{"n_layer": 12, "d_model": 192, "n_experts": 32, "experts_per_token": 6, "d_expert": 96, "d_shared_expert": 0, "activation": "cubed_relu", "moe_layers": [1, 2, 3, 4, 5, 6, 7, 8, 9, 10, 11], "router_score": "softmax", "normalize_top_k": false, "routed_scale": 1.0, "balance_loss": 0.00934, "balance_bias": false, "router_bias": true, "init_std_router": 0.0273, "lr_router": 0.000942, "vocab_size": 8192, "norm": "rmsnorm", "norm_eps": 1e-06, "tie_embeddings": true, "optimizer": "soap_variant", "lr": 0.006, "beta1": 0.95, "beta2": 0.99, "batch_tokens": [65536, 131072, 196608], "seq_len": 512, "train_tokens": 430800000, "steps": 3457, "dataset": "wikipedia_en"}
Below are experts of layer 7 (counted from 0) of a mixture-of-experts language model. Rows are named router (the router's row for the expert), up (a neuron's input weights, with its number) and show model dimensions 0-191. Each number is 128 + 32 x the weight over its row's rms, rounded and kept within 0 to 255. Numbers have three digits each.
After each expert's rows: "mostly gets" lists some tokens that are sent to it at least half of the time. This comes from a sample of Wikipedia text that the model never trained on.

# expert 7
router:111171088155151139128141138152121103187087070160174073107109085182046118121127154132143132121145076179149148118109113147077135168164134150054129125092168159107135124114104145099141140129091193127151154105124110089181151121175103158156154105107163114107082094045138145111062117145099139128159160124128057106158166107191118123100146083085136105129141141110087140168103100097129100120170100092097145119167149152109145202118120132152126111118166125164115169099168061126034166146096157131087157125121162137167129142118145100095225133109170131174161112081154100155155110144145186156
up4:127082123145135137085209102133142165168179144090162163178157140102136136111172147131171129038119127105144138118141121156153142126143156108119110101082100080090078086147104166127163145099094169180197131138041117142101110119160070159099135114142146073112103116133127130153161069133174165099140149177105090127117121128124093148158130104133109113139068184113148161118154098077128078104101140145117108196154122117146206153201075155141066148168095177139147114102112143169117133183175143097119124139136083208139160101144115140106166123154077144149081141112115084117070087141111170155
up5:189069104106094081178173117049176081085150117182063118114148122132165172094114116222137203153147109142178179104074136115124184104165121093108156135117120131069141165159104132129148111114084093163097101145176106128134126134133107177146129109083091111122158157086121127159095147091125146106120163099141087133061118123140102158094138169115120101163139086115065087122100135148132115012101132143169141153113180082144118136169106115152159130070148117162119108157133086115098151150090210068111103149131125139142172123144111135114132124090108125170095111149100082131120140076136112154
up6:136092151122223163165133100103177094165161162143141106085143150139149107106106106127093153164157160155095200116080106092108140136121171161122135118110161132149158146148133121135145157167177117131146112207056073099135124123122135139158145129146139093088106160102164105180111221100181159108150193126125121082108184157137134160102174085130179198167074065179111102134127117112095093146104135118140170125139125169040144128117111113113214084165147136100143136073118094125107077083108129100085152136092109158139152157088066177156120102135142114144121113099115135158137120147101152178
up7:121095123121148126112126077153099158096108116145127110116077142165127139120126138101083167139164098169133098170124144140129097129108170153169146157077062090193099129113107207084103076122185137094157141134125066156145112116146065142167123146133111185104130138132086109229102170103040113097108079159131130122099102094149173100078148145108198070135145135095128108135135122153119088136141150114164121203134146154153093110079114164145169112179127108162126106138119148110121154108161147104123160099145197183023162073136156116114105142121137167115171076141128093111187144154093161129
mostly gets: " \"", " the", " that", " its", " to", " a"

# expert 21
router:129174197137127086098147143075166152103139147182089192152105120142110088109151076163100141159163141159151112119124084036167134118102114091066114119155139144099179152122144097165092163172113143106103121108126133123125104136105103092119135123132173126064036107155115145141156128111105167132180185076110083120149128156085133111094201123128097169136158141158138169172118122101106142154126115111069184154109125139058057066090140111121145141134057174122140152158177167144154181174145075156181134079146137163114143158158167169141115123098098175150113064115106115133126136111140088121
up10:131145129138099092133178165161162128074131139189148139107079090173102087168132065179132177156158104087135132171168180170139125098069146157047138134135136173163091146084101137214107152148127132122138125120144147135109082096157159132119074115137103191119114117069103168115086141179145158191121153129183085118136136093129126119168119086068129189168137118119101164114132150132148140147119160127156111123100122138104159125142040132135159217113118171038153161130178137136113115172094103162134135110136171164151114172167116158105130059154201109098119115107142149156135127093143109105
up11:118147151060126166130123088115148105112154127104143075172115168091115158116159103173106191126139094180093092111167093057113153168140102187164111084125127095072121140203216097101146108110156156101120148100110213117145091142116096126163106139140196184135127123076115132148120136187180106175148119110152088112097062173170144094081136192121130128179156128147110117135115096127123075100129142116203146144131175129116146091126112148110115120140156160121117197133172119084188100107145148150148119110107166111117163158111137143133124127116151138036115097092155089143078103064134099125
up12:141126114123155061154080097131058092087097143118130174128111123125083138121128145062100100119053146146084130090139150176104099138122167124115145126109140118130182147057187091085116147094082131128109205151129126110051182113118136173096162112166125162090136132110106119179091125221103079190119115129079123136082106175074086119158141130112155131153114150099124103129202084089067109122091128129108117164163099108144077143115083103109102122121107152133165101148152153119112143109102046127152132065141066117134147162107099158132119102195132154145130115123081168176102123115125067143
up13:151155108141112097160111151112149122137185041170096139140143119150103151114187081128148122181172143159139123075175122135075110115057063171122170120150147126177109121164154066111134120159079150122134049163111127151111115183141085091140139110117095106123151121197142106112092107174137162089154154135073114117167140207187101116091085136171148151123126166140062140084144090146118158142112130082149174122108151124115160062045153118128115158100110134132079119148127108145120119054210146130088141140107067134121080140074142118122150110102096146177116133118118158094120113128191097104
mostly gets: "\n", "000", ".", "vi", " million", " ."

# expert 3
router:148078069081106137144088105122137115116138155123165157128176118104119127189136130107140119094166113144107174095111118140133103147090139082169158171146145138148153127127009127167084126148133098142156146096118142105139160083147162177119147148073170185144165172152141176162137103086127126113108146160197158088168160142043145111161076112118137130030106131144073156132140151062174172093066170107101093107172123145104117111105165086086114108166100097146113150129106085167156120112141089141126111142121159060117087174170127147112128163150143165096155078106077123157142160114150192141
up0:138046087156115182180112112096162141124154119124179110137150138150104111139154123064124130139110154089123146156144143162158128145107164118084116192105160049137110108201091141144199155121053119121130148125158171107202109136165115140084126096118129190197146100132108137129122233121102109159194162117130141062153116130094068152159140101137177140092117170134168107142150111089103197095065171150142167095119101108155110107129120141140104084130140104117180105119100092116163112127157130082111113112155132150112104135131111119121098095101096086080166111121114077150108149156226132155
up1:116172113120079120130112096102167071143127171155147147135150177094102126203138183115102076096137193130139147136139113143178154129127161111182155150141122103088088138120094134185172161102145103143119117204127119131108118103108229172166056103117142142079125179105085115127117183143113163130111114190133132104115164085180127139140083106119127199117089155149096131170250125134185126179148177142126134096117138157129109104129083100131130139188168140178135088069078126113092150137144102095129082128108122143154130112163148147087179101159158100106166068113114134113127115118149097156
up2:168129085121151142150104111084083103092176083182099159140127101186151107163107144127149129182162169183122195087169122150097082131082142062124105110116091110113104112153109088099148101143088100115143130105047140120168102091174146148105113103116139100135133152100113147150114167137136111155122094188176138125154102108168131200103113145123132132095134099197092112126110111124100094091054077132172045115104142128090229176135117107139116092105074180141110094124139168170132120124208099106129135157151138144103140170095132133108130142112077124143096170101226140128085152140150128158
up3:134138121112177169109050080117115106146142123117107114104092050138151141142079152116146128093133161146081134155179127133063120108105155137083155168110123077141113136112125147135163096127153124140168171092114111110159138166171181167133155100160149136147130109123075149105156167163160172076120146121106127214109149110092191172165130118144205145154095141139117094179133088129180070214114099148112067116142130201152144150077165095125202121127165157100123043145085142153103106200082146143096105131139105097121126179130171158120157142110111114151142180159153127174105152159136171132
mostly gets: " water", " America", " China", " government", "stan", " Florida"

# expert 25
router:120100147123131134163113142162089046151135125150118097133145200162114095160124147185123106109120169110141166128132118207096121097093175138159129098156162115090142045213191090115097155106114151080091107158195133105072134132147134141092132087159065201176131159122129079097118071111101114095068093136141152092159072090135105101148119111137127156140121137133195071160106104159145136130124098174138154135170133136123156135130091126122085092111109149091163070104097127140118114077150130143105178150134145094075110111101154099167151092112110123137141088067064172072087143138134082168
up0:103118134125164113184099112122106127124058122099097173095112152194153137120119141110091116085123157177065123088074134073119138145100093152113116093160143162085167141129150130108080145138113132093133115132090139120102096115109141139096153044137060118173197072142123159149108128133102104102165105145035084086061164122151111095142112167149141144117149113147154101168123128140093179128093155137169194133167140107118136160116118145162119098130130159081173126152093184162187098124085059084117158123173121166127100124117145074185151168176162182081107105184173128172134102115093093081
up1:115097157092135148140166099133119126132213057199081149172041149201102192141132109173123129108093172069073145135112177069099098136097106152174145107161150143130123105181154108088173101153142066145112107164157120143145110168152161102129108103150136156138110139118124129140147122094126074134072150152063173105050147084129107120128164121203181096120107094129160095100120122111082151102138138081110134111082163143113152154142067137084175077100125109164121133093126122163110122089104087157128126167093146132132134088088079154167110123117170149083093084138108114148146115094071103146
up2:109175202075153148079127124148097099173135133125123146137091148136075119073153173164164228145174047118101086104154073111097127113109178131144186101111099087152120095174183145148123148120150149171117124106093123165144159162133154110107139136063129151176113137087096103111090091188099154136081095107111125147164095137125092093163157106152156136139080116093127163119104083179143160132127113114149124134078131138089110127139084136110087067146137174120159131122126114141144149134166095102152161173130154115138182076111167089173196168127160127084145106094125060035125178109128155109
up3:135135188154145151087153171165206111141124167168125101106130178124126096164107104132076150086115182123127104138120104129099112143106104092089121073178151100179165102107150119164085191104155148160110160145120108185145116164134098164084143141093130158118102164071125093156141132155147078139131162137206182104142090142120124085151222044142133133103117096142123074139143140162143182148131129147170109141083141149138092114118142117081125045139127118149170114149160109172118140085123107133085125084092125126089117149160165134225168174127152129193087135093158076105161178143171119130
mostly gets: " War", " film", " ad", " League", " Division", " man"

# expert 23
router:117186112129189154137135129062123103137136110141095117136084159112196133138098137126150082152149130086142124099169087096133137163130157147129139120157099117154131157104102124094074154111102121102145172125132120094152067190193165114139148172109115122121095090132139228114137139094109140116128161181107121161185110171184106170142184107145122133137134108149129171152146028170167121105144156141154130056155056157071170061139142160144144132077173171133104133153108137178150114143085120163145052134105166166117120123199108110124142124142106154202159159134118171130125173156082070126
up4:116167147139117114164194154079095072153122179083115148126152102115103082132073115126122153121108113116116182114124117117116065088158119131127107072100129137131088132125078122123076180124147145107100170116181105121117112168141134168107110109093086118147090167059127190155144100166095093126133126117138152138091121144097118140113142068118177026167100124142121135136140096087136092110140127130131037141138104132103171184171178180112200087153129112131126019121088186167111122089142126160132115168107126057130120147182084148122130139131139100161151170139190188095094164147109151147
up5:138109133132066082127152151109154077117126118158129208156109130121146194079148242130172115194131119205101131094136131077208100108096091122097168128084105113122097185110076107111117112159130144100164106137186119097130125150120109132103101095104134131126094164130120182122058115128120084175120137121107167113083171085184154139149091146083156155154157157080095109133116085160130143092146143164093127102132118150097140134091119171097149099124188142125111148126227136122144135140192128148077084182121154123130102123113164114038127116157119114149167127139134163126058097122136128104
up6:187150146117103116137129068095183099116161110095109134108165150085122124174055136099092111132155148124102159124118112147132071114153139141163137102148098068147136104139098097135075129141136086151121151108125169101114076074128106138091100127117106195184110110145163163096132189113116092077115170159109194140121090138140140110098119154132151081111130144192094131081132107160107162165084168149087138109120140151078176140160092148117174144144094133095143096105079115152153102187125105101124119103131074117177156128159084146107130169111034112164152000113134172181120154190099105147
up7:149105096047140116048163080147094134115044146108162162156118113099068105125087138088126168139114146143143072182159129115119120140160113097068088145151071141135195121085170107166203140116158060167134113146103132163097126096125149094110168128120163114126126122119159097139101072096134101103150095115144143083120124128130115112154137158153149137150144117149121124180139102101151175143106152166126132137150114088047117100081105122115193140176222114170137135134168128121064084130133158163080125174203120121120134084183124158120081143163141152166120132215109134109131141105108128071
mostly gets: " has", " have", " had", "ns", "ers", "ons"

# expert 11
router:131179092118094125121091088125153071160137099127105095153136111147144162130151133118132092094076189135110168179153141144146137108099151163097166099120084084154162091089122139097111130121149143147144120150175096097141108155081153131076096172124153149123057136157119162073119184126129106099125100052048158111135088113137164140165083115154089118188141176153117152121155041139160178094148162147170151111115123196097101120117121184101097111092169119187153179100097105109111129138088047102126099161053180129116086157122161116088104162096118072174144135167072124156135143102151103158
up2:146111126137114136126094095077129102183104127190170144178093153106167148113118157129091084082169135125099165167157158110157120084139174122147102125165160136102191109141151055119193107089148096198137125123196094184100073161097118103145128145115080082091116116139137100111117126188111203115161137140057142071105131146144188178108156099153131153111163115124188188160118143140092167123118137127109093115106105121166079159081171130124099127138118156136170186100114097108126164077110094104133120078139142120127103076178110101143072135156149068153138132124151076140166190169159185123
up3:125117142129194122084093138141153113150144116119103151135102102067156164148120131134186111084178092139113127124136119135143147179165180169144109141126126145175157088049150112130122105130152138093162092120172093081129114161082101176146144103139107156142170181124124094135141142144169136135103143139144134062136109120124185107161154146169175189090153151177087124165172164134126139228095112090095138137163094149135143128108136136125160116114178200147103107111044092148062136165198155108104105140097117120154081167125105140174090161080128115072185164186125088119187143168197132091
up4:143157115128120097122172138099109123144071070167112162152131141092092101152183146086138103130100196153126158154108148172103094129200121186094111121070111115107183141106098124085185108114171192106134211115127154153094137124116128144205149118101146129114117148100107123137142105127087085150158148147077133135184167077075171137166054139088155130201084180167182181170135075124135102147134115144097123089106058095109161145159124067153108103133142111110157156150125118144157147143127133062151125067136164118154113146155145143087104127132179115140060175054127129153108145133151123126
up5:153170143101115110181134120148096120137136122141120148140083164159109039137120153029108111117087128150147146167156112112176092116127137147112173143175129110129135132078164127112118168062164152157187105104103173121132149083120090126087109126103141159109143113118136120076075178141049107115130117054111168121197157086153138145160121133157123149164172138148122132096088149159109170096170213163148091109173107178187113117121106103107133046075124124178171163108123112166162147136133128101158167092118195110113109137171104103070118129135178157103150158144194186142133129091156160108
mostly gets: " W", " co", " res", " Co", " Wa", " Be"

# expert 26
router:099133090137132141164146188146135171155171117154152113142091092136153161092120126151165121098106092148157147150067171143091194075134174083103094099104108133154145150079150126059149134106113130178145100070124118069114085123091136090151172124107126074106136082095098146170111123141147083182162144113139095144139087186172144078137102106075153105107189176099120082150174121076114138110152085146145125131085133124159121156149070088170132130095157159107143079071114152137106117182162141127148162120089147161114168150070202151151096172142146120063065181081106098159105090134079102116
up0:145137077168147082116103120068103119095144078114092087087123087136110193131083165154181129153101098114135145161098165075153133123112090141128068106095091130134103157080125106099192132165154120139099108097064137124153109114091122097123162052104149133128150099114130052139160138138135085173143099112128150151052184160128074153099093126040071152073160151179133164142137175170140103119098124115178117153076093133152138127138124124130155087113135115170151140116138144112152112140126112161111112152087115102111142149173115126131065150205137052174161112131190053165106105141185130140
up1:101198131120101149145101130154131151157132155101159121120115134130080116116139103197167174108191103113095118147062129099162153131149091139130164142228086142145112111140162095133105112113073105118147097118105139182132157054076109116146165067110144117105126070141127090086139180169158087110097103144174117054124082146121149115127108102192162157112132140112176192146125151109186163187096148113154077138107148160116139091122122159066144149150162117112196079083146184138143170126179152149147115127140108155116098139092062102121170126136117178067110140158077132138167070144081143114
up2:158105096119179165125116136133087136103124142180088099117127156168152143133171124153108148169116117164142150204089136208040133108093108111151089135130155136099054065155135100093133180125102167091130073149197128141162155135173134136119146116128086130082105077114110135155133146090146152163148148143119112090115126136143079113082105115100123071166119115133076078128137130124144157128140137128133127140086125095153028120115108215126086116190137104029143083155065121124164115125156130146110100116082099120117111164133182097178124110172082159151065090123084162151148113115089167111
up3:172153158161193076138136033134134141101143145105130106123124088117117171098123144138144177107209116123151151156105112083161122159139131123122097115095131092142135105154125156104152085117100118140096058119061121056160153146116132103099163079081119124138144070120090104104095172035141117181114171122114154162095109137182123116138101151110171155109125151087080134116132075107104094115091069148148115107181132085120166168122125123123136122090160166153117121200116122140161094149090148216166193150111127075083160145136160103147119135075119163220094127160148137151122090154124085104
mostly gets: " M", " U", " state", " La", " district", " city"

# expert 10
router:131159167132154110091212161156162163200178125163135104181107109203161157056106131152151111101127153117136155141172123158099133103137171134163128064115143059114191119204100171103134128177116138130109112143085067118119164135127137136126133117200143163133177099093126116128091084143141095113125123107128116134159185188162092107094106143099100154147137155100180142105133169157119109115113081130066145130078119190156095104102137194139088175104109198110121141149134147132107109069129166148140161156084085178146144151113105153058198137113129176153120075110103099145122101113111093120
up12:113146197081155163097144136128100138152190151201159151180142149163111096097134113148080140156090157157169113083177126190156078151118116148078146197105085139182185143135116085104159183173186121143156133148146108145127122106184157140114083141131124129075176139126111167106098115126122086070115126166119152109135084142144142104181117142111172124103144141117127144126121133136138146106124114103107084154182148066181164114062099154099059144153131163113093128166182125140076117162164174136078063080134119136188146164157113172127085114089128204126146084094097163113115111071126117142
up13:153088185128144143114131107108096143116102158142090166124137086101117108128150086162141060067045084151144129062089073061093119144201143136129058188137153202087160132194122107199076113101182100117121166163112108175120175138136120090144113147143096133157125097104143121104095081059160136138150120166124138102133144169132134142148162133162118090132115143138136138122131151145094119120166155114101085201132073165092175103080149164122130104209113122159091129133143151169143172116123143122132185132103080109116150081132150124154161140188093119126127129141103089131187153071127072143
up14:139097103094150104133085163116116193199049084151136142093146152143172124098128127132148128157157115089141117125127107108064153050144158124111159089135147106166091091133156100112145110122108185177095139107080065194147114111136132096158102149133121152058109116129092126149108130071063128186131150114150135117186173104200139084109160079067120121103179127132148129144179155111109153210167084086142156115096146148132155109076095150121133164084176114179104131059067129154074120167149146161075123128123142119144147126108098129073155075140120132115120058123106109157168160150133128107
up15:155151108136178072103167127173103204125069143165122167130100146161106133146073080116107149179120137102076195155144074084064124121120153162129134102145151136102139171149106102111100172107109147151098161113117131067145136101108142138123096080176095141107146078119132157113136091101111167126092130105149096200129164105113077051103120130204187096118155192147162169083180134090138121155143105116098122226169107165103097124143075140093151133151132129140113178090112132111125161105106136129121141112023092140117136085143111160123164184153121131152175101141061111147106118103140147127
mostly gets: " 22", " 13", " 23", " 21", " 12", " 15"

# expert 12
router:074107073109157147111156166116177105113109108140120113127106087196128112123153169176170075117125114112107113072102162201129129145109161070128126120108198183075105182143162152138068182111158146122088139145143212121132175091087190115103110111138095099124179139120139112163153165128085135083144111116085141131193151164116142123178082097122128138121133135073161113143161143098112155158071125138187131100157148191113113193156109163108167153101177071116092125107147106121078140119113110103076134152111136152128146148100142109234122104164119148087135109132106157146108169103163170071
up0:149140170151097108114092120098170173121188155042171153143087108136182129135114122037162115135159126105134070122161076142068114190129156114148110125149104107134124185141150159117136111122150156171099063175121161095131154139131117197114154123061080106177163111076149095146140121140194117118103103110117149087163123085134101161149149160075146155098112156061121128143130106087121157097108108146127012077128173132112135145113127109144151124178106150090123090079169102093151132165124116136113134098099166139088091129114136129113144089112100129085207097151153112097164139176176156080
up1:096105123169101087172105089150209158056146103179074164095092138178243184102095127082186124100137091123135106137142120136119173111127114141121168154092119127129181092098144126112058154146071131092174158120135163127185144088145178097117148113160138136105121152187176075165159107133123124097127136135165108084160148146103092120110167093160153167131085134140103123132145144113088081152117121176162122132110151096185112173126142077122130132163129129108141095101131205155101151151095000105124122111102112097099148122139148143095115141097131140078119152099110115174110124123129147131
up2:104084163134185091158092141119106170136140085103129111098135098134097155157148197101162090116078125119085185135146125199079085108137148104123112151163116119104152108099182079058113168160106151173095193165130140083128109161115059186098127165112097140115183162106091178129150128167166131168160070107164039073202138143179105193122123150164092099103126186118155134134142105132176159131090109137146112129111144112143089114146119119180102101159143144105170089151077115140110136095134158117118170134166159140143119081146116137157134092117165138162191161117129167178065151136157105121
up3:154111127107151117141135189186107125092094156147166112094121063165113121129183096084124130123119105107065119081150081155172124085114165107174162143098158150102144138141124151060130081150141103131073164105081221091207155109095086084166114133163157131130161133111135123156108050110101077106139113110165077163149113159099127122150107133071086115158150149139166165123143226102092131095089175164092133110106134145152107164117127151070133120160083117130176099166135116127113116163119138146150172066139095141107125095088092170161140081095169117142165117062188134181141128110148125102
mostly gets: " University", " New", " John", " David", " Pal", " Ben"

# expert 16
router:097135124157182131146194158155076093135153070116149128172135119152131146139135097144160113059103136161145116129116148117108110127130222129110126152117082152101132093111149152097167114117080178122128106106128133120080159152139088183200096119129101104157132097104118188159148131149109101171160136137069096100137143155156119102074158134147154130110091111162149126175122075092105128140152158137178091115223124069151106177164120123144185132067155109168123182155074142107124136108212141161146091110061157156164110176108124149186167113128117213143100103149099193151134085126104155168
up4:090114142143125128161138160152089178180125153130174193083098107089139122139127126172116099146149130119133038137164103136065117154154136138078152123117131106162138141112139096152124126167071054131129122056136180104119119129126124122160158141061141150159101148149134099128153103149139096104076145086093149132159145113047076134096138112054191147155150141088116073158113142195154126106144075100178111117188124085126149172085145139181154121108154144148057139127101118132094111146100133139094106116122128108141168126131156094069060207169099106093138156146161052161096078119106075119
up5:142155121118093140113132098171054184132115125121156120131165159156120135124094118128137139175119122086079107186077164049168152120148168133114178213140122176100134174128112105169213116108121071152099116158123165131128156165139111159097099131099110093213092147087096116168147098157079123183187128092119079145138158091168096063118124122119172096109147151144150154108117111115102183143128088159149102112133159092111132172185116211125116216120124089132102156113113101074103132144171091117127158162130117089145113157118117175196120107143125077097184103142140115147141141181130154122
up6:082207093091130078139118092128132068112129120117102071115129139122123174092127117024110110153047171112083110155133116139179164143098151089183098078117084127138129093142121153136133130120108174120131115117190097103071136126109128173167145126106135149129141135151119124155181107118140167155154129121186119104101165203136184132093168110069134148124090148088130112104055157103044162187151133146105128133131109091164125080127127127057165086156104089137172108145108140138182092119182136160090125076153195121134131184151130113146147142144189090168104156141174129147114108104158169127
up7:220164090156115131151154143167163137067156112122155115128168132123113139094098129087084164150123119120148060103178066082111112150078147140130078119121080085151147146117111110114143119127118145132160112147062056137112080101112130158142125118101123172104064089100158184168126090190124086148180110142135116158088065087159127103162139119099200097100116144171107069155122077068126089180115173100101129186142116056142156112098142100143129152079148158074123125130158146133140140139189132103085170104065112123150112147133093155074126170131125174076092139107128067096129166132117116115
mostly gets: " or", " and", " &", "′", " until", "/"

# expert 31
router:161046124194102088138118170146170136130128156129165156165131067178202187112191099125144115113165119158068174128126171166140123131162122144170121098118135155115171121115109140077139120104108177097131145091110096116101139185203179142189145161122158148132114116156082150145116153130146143070121112118071101083160147164093105176086128092114134084111115132190089134131155110115181154176054141137125139058125205118138140113123125098144101139140165165108140103119166101135107096165054098150157132140056091114126162140144214131155135175131119102131153102146123151102151124146196122135
up0:118121121085118101137140090084132094163114121162135075121112194138068107122148141126138085107090121145141100107099162204157131102171049055169126137086118163116178165161118114113111129145132179132172173119150089144130112123136132138126105142178186093066092137163081229104130071079147093114120105132058177108077142092134142107131125104081124068112072107160100132112152171125145131165101136153149136149137099136133091090131112144157122142174091109158140205126200163140111120134087119157110159091166147088175120125079148120165103111122118124122039130074187119130146148138065140113
up1:114105138102120063159133164192109102139117127159116196113089083158119167127144114177125146127138112076125122135122073098053184113159167108133125185099180173144128125168047170144105175133118116151070107113112096102084197145108128117121089068120118116128098139124105138124157163069181111087048141108155149195225152161118111150123138127109114132147110121168061122152089169135110137183150100094091150139141098156147138117153103115092180129117149158118200148095139118170118114088098086138119146153085134109133179167166080094113085101168163140049139123155123154154143097104109137130
up2:106115122111130138126085168166152115136079134110133121071134103131140161132128123090113124130141110063114124177051103142135116192103184120134132137141089132086137131133098128189158189128125143116176111137112130111123072130152205159155129179105133150105212172115100204116188113168142158124124125085134076130092095102155102155112155103150120153088135135148066117175165145079111145117077097049059106144105120130171161130180146084113128085148143136164113155134141044120067100121165052075103111075131104102126115144121099181138146176177178108105143139129155148071173109167104127100
up3:163057135113045142154117177122133101097101141117121185106130093147111233138181078153129091053115133152111058159139175148109110190111100147119130144136155201145113084130076125084086056102084138130115065148141102100113153165152137075154110083145164152086137135155110110148173091112172079118150155109119119119095090189101181143177078168143145090109108112106088103141122171094100162168122123162110115137129133075160147133110184159166111109141107101162124124131158136135111130151163158130165102087070149116125115099172100106128102174113148113087181191154139114147128121096165101091
mostly gets: "″", " m", " km", " s", " b", " water"

# expert 0
router:154152141138087110137155170131108126096188116092105131119131120117072092084169110132134146149142109084188116138106186098166094113125154122122082160149135166040163110198081102170124140099089101181100129098133116137099123151130054119136154038164121147150058100144125107163170126118114105138123147083075073139112059154176120110132167100080143133155132135066134121157106176126118122119196088095116118139131087106160116145146135104128169171165128081161146121185210092083157093075141071106183177129158147111139138089081144162143118156145175083097094157137136146181103142096125135123
up0:089104145136080151203162200088103094115159154074121123120143113095132064158123144084183123127075105163134115060115140134136083157146132170137125117121141128107066129161095104128165121103113159114165179134090137136128068151111079138122049167140110124094137104127077193161114165089078165117107112129085149144046129152084171134117119119105159080125062130074061128125110168097123107139102112033129141089058162122109130142152203163100122128208128155142166085170100082135142164120140177088111117136124188112124120095122151160135116126103123121144120092102119163129104098147158138126
up1:121073072115124098110177135127128122117143121130146115082194167210138178133166147123146118158087141140141158157116179134173146150177134161142151084133087123118126164139121058054092085180111093135152089198165125129103124122093048140168173143128150121142092148146136101117100106179090160132119138078132105091160117113144115119216111076079050119089126187106090150100143142118118086135094131162071102182095124125117105179121118125096149115135133126138147062107159077085141107123104120086136129104111124084146073090085135149184142047176157075122102106124086152143145145140137107166
up2:140135135052136083060102129167101119102132084183146149151158185115154111149180159131138109145125103121168117166117159076146082144131156151121077108160102122110159082195121168203160163105171171119157096119131096173190093138086164122150098106122138130115154139150079040155128043069107137127102105149153144126114095105150128068137194076099171133166115194097129132136097142133178111126145112131152114146153177080102130130163117112187155118116075107112071142139172136110122154098137110168094111106104150106153100123101131143123106134176165129090131144210130093103199157176162148155
up3:156209123153133151131131113158089137145128138116157205103167154190133112115127151112138095176130133080094139105108167063123142118134056122108190128126078185079123119142107074148086179118087115113138201117196182138163114119174124186080153084133114156064105093145100120114125090141144127095143102147091088132141142078135146119120158085123087140096140140096159107101140101092110127120126159228093079107167122197147114129144138161116161142134122098141094091136153144124160132135152127118120150126109098166140151124135063108081138110143143082103151119221201133148066104147184131070
mostly gets: " An", " Cl", " cl", " National", "cl", "American"

# expert 17
router:066132106089137120098126127106186176167132087115157091159059156133160105087080142099122106083148134151143106121101162147148061052094171141045161075129140101130086143104162103109053088135113133096148121146158160127149164177070190148097094121158151085184125123037096148117143174216120128108183130140141131092137170119130112147171127133137121141198139175133135118144088143085118149154101098101101127159125179142126101148133137161132134147155152116114103149106106101082105117156104111099135184145123103114129051200105171196137084117126126155173104172163154141145139140110171135147
up0:166113095153157057145089145204121182144105103153186130122140122086146145121118141100150159148123111118158097140079073095089103132128111140067113135088103087125132128118189085090161111124147131148158161122155113152186194151137185131178097156159160183165131116105120154163125214147095112183191130149090114139138153165135125127198087146135109071154115118120117174164130147169130113196134163118090138158132101147120082045138089172165147137132171146173084196108162142142043166128154147139192151130155114117151119162139170146139130132100116141144073139125120098173152067111125089156
up1:113056147086096129149125079114176118151123095139071131175101210114081120114165148105097134079193064170140121068145098141152147179145098076119090075108123114107152187196166102151103097181109104119162126133115098150124153167143090141149094113159089167129134118138177094144113074142160120093139188145162131112166144170105195130162155175138068164138194147115165108157092093094120151108073093092122167182100123066106124155109112136127139166124121128177121172184125120100154142115094103107115153107176116110113164095143115058127093121091150076127096131080137122091140123077154143092
up2:164169139095140094133097078131134159150121116156149130141103144165118103065139134134088147109101076129115085124086156137082095135118123117131114130118132181150132107086168174121144124136169128137163107203105171171097127141069158154106100071184193154111152120102078120138151040110127151092139118178094090158147148101056140124155135146144089119138152094048116094077150105096203059088110052108141105159131102116116114103165075141104116091154184122098137135189177095104091113180134108123111161139119169142136151139124136100101150104134115113144122215149146076116141142143128206057
up3:129146144174079121095054130180157128106117134133084137131121184174152103127124126116147163112153071102081123147139162125109153115162123065115147139157134187108112098176190091191093061117183118154111139117161136110164147085099157185090099096084108092160082123121104198101106159111159145108194154118140100117117135137143185111130107066099138080077175116111159072175117146062090087159083094123123101100133089129153086096078154098126145129125096120146115105178156140068134131084115109159156140104159157121095074177095100102138196076198159097118099121148114145134137157144094120091
mostly gets: "ki", "ja", "ko", "ha", "á", "do"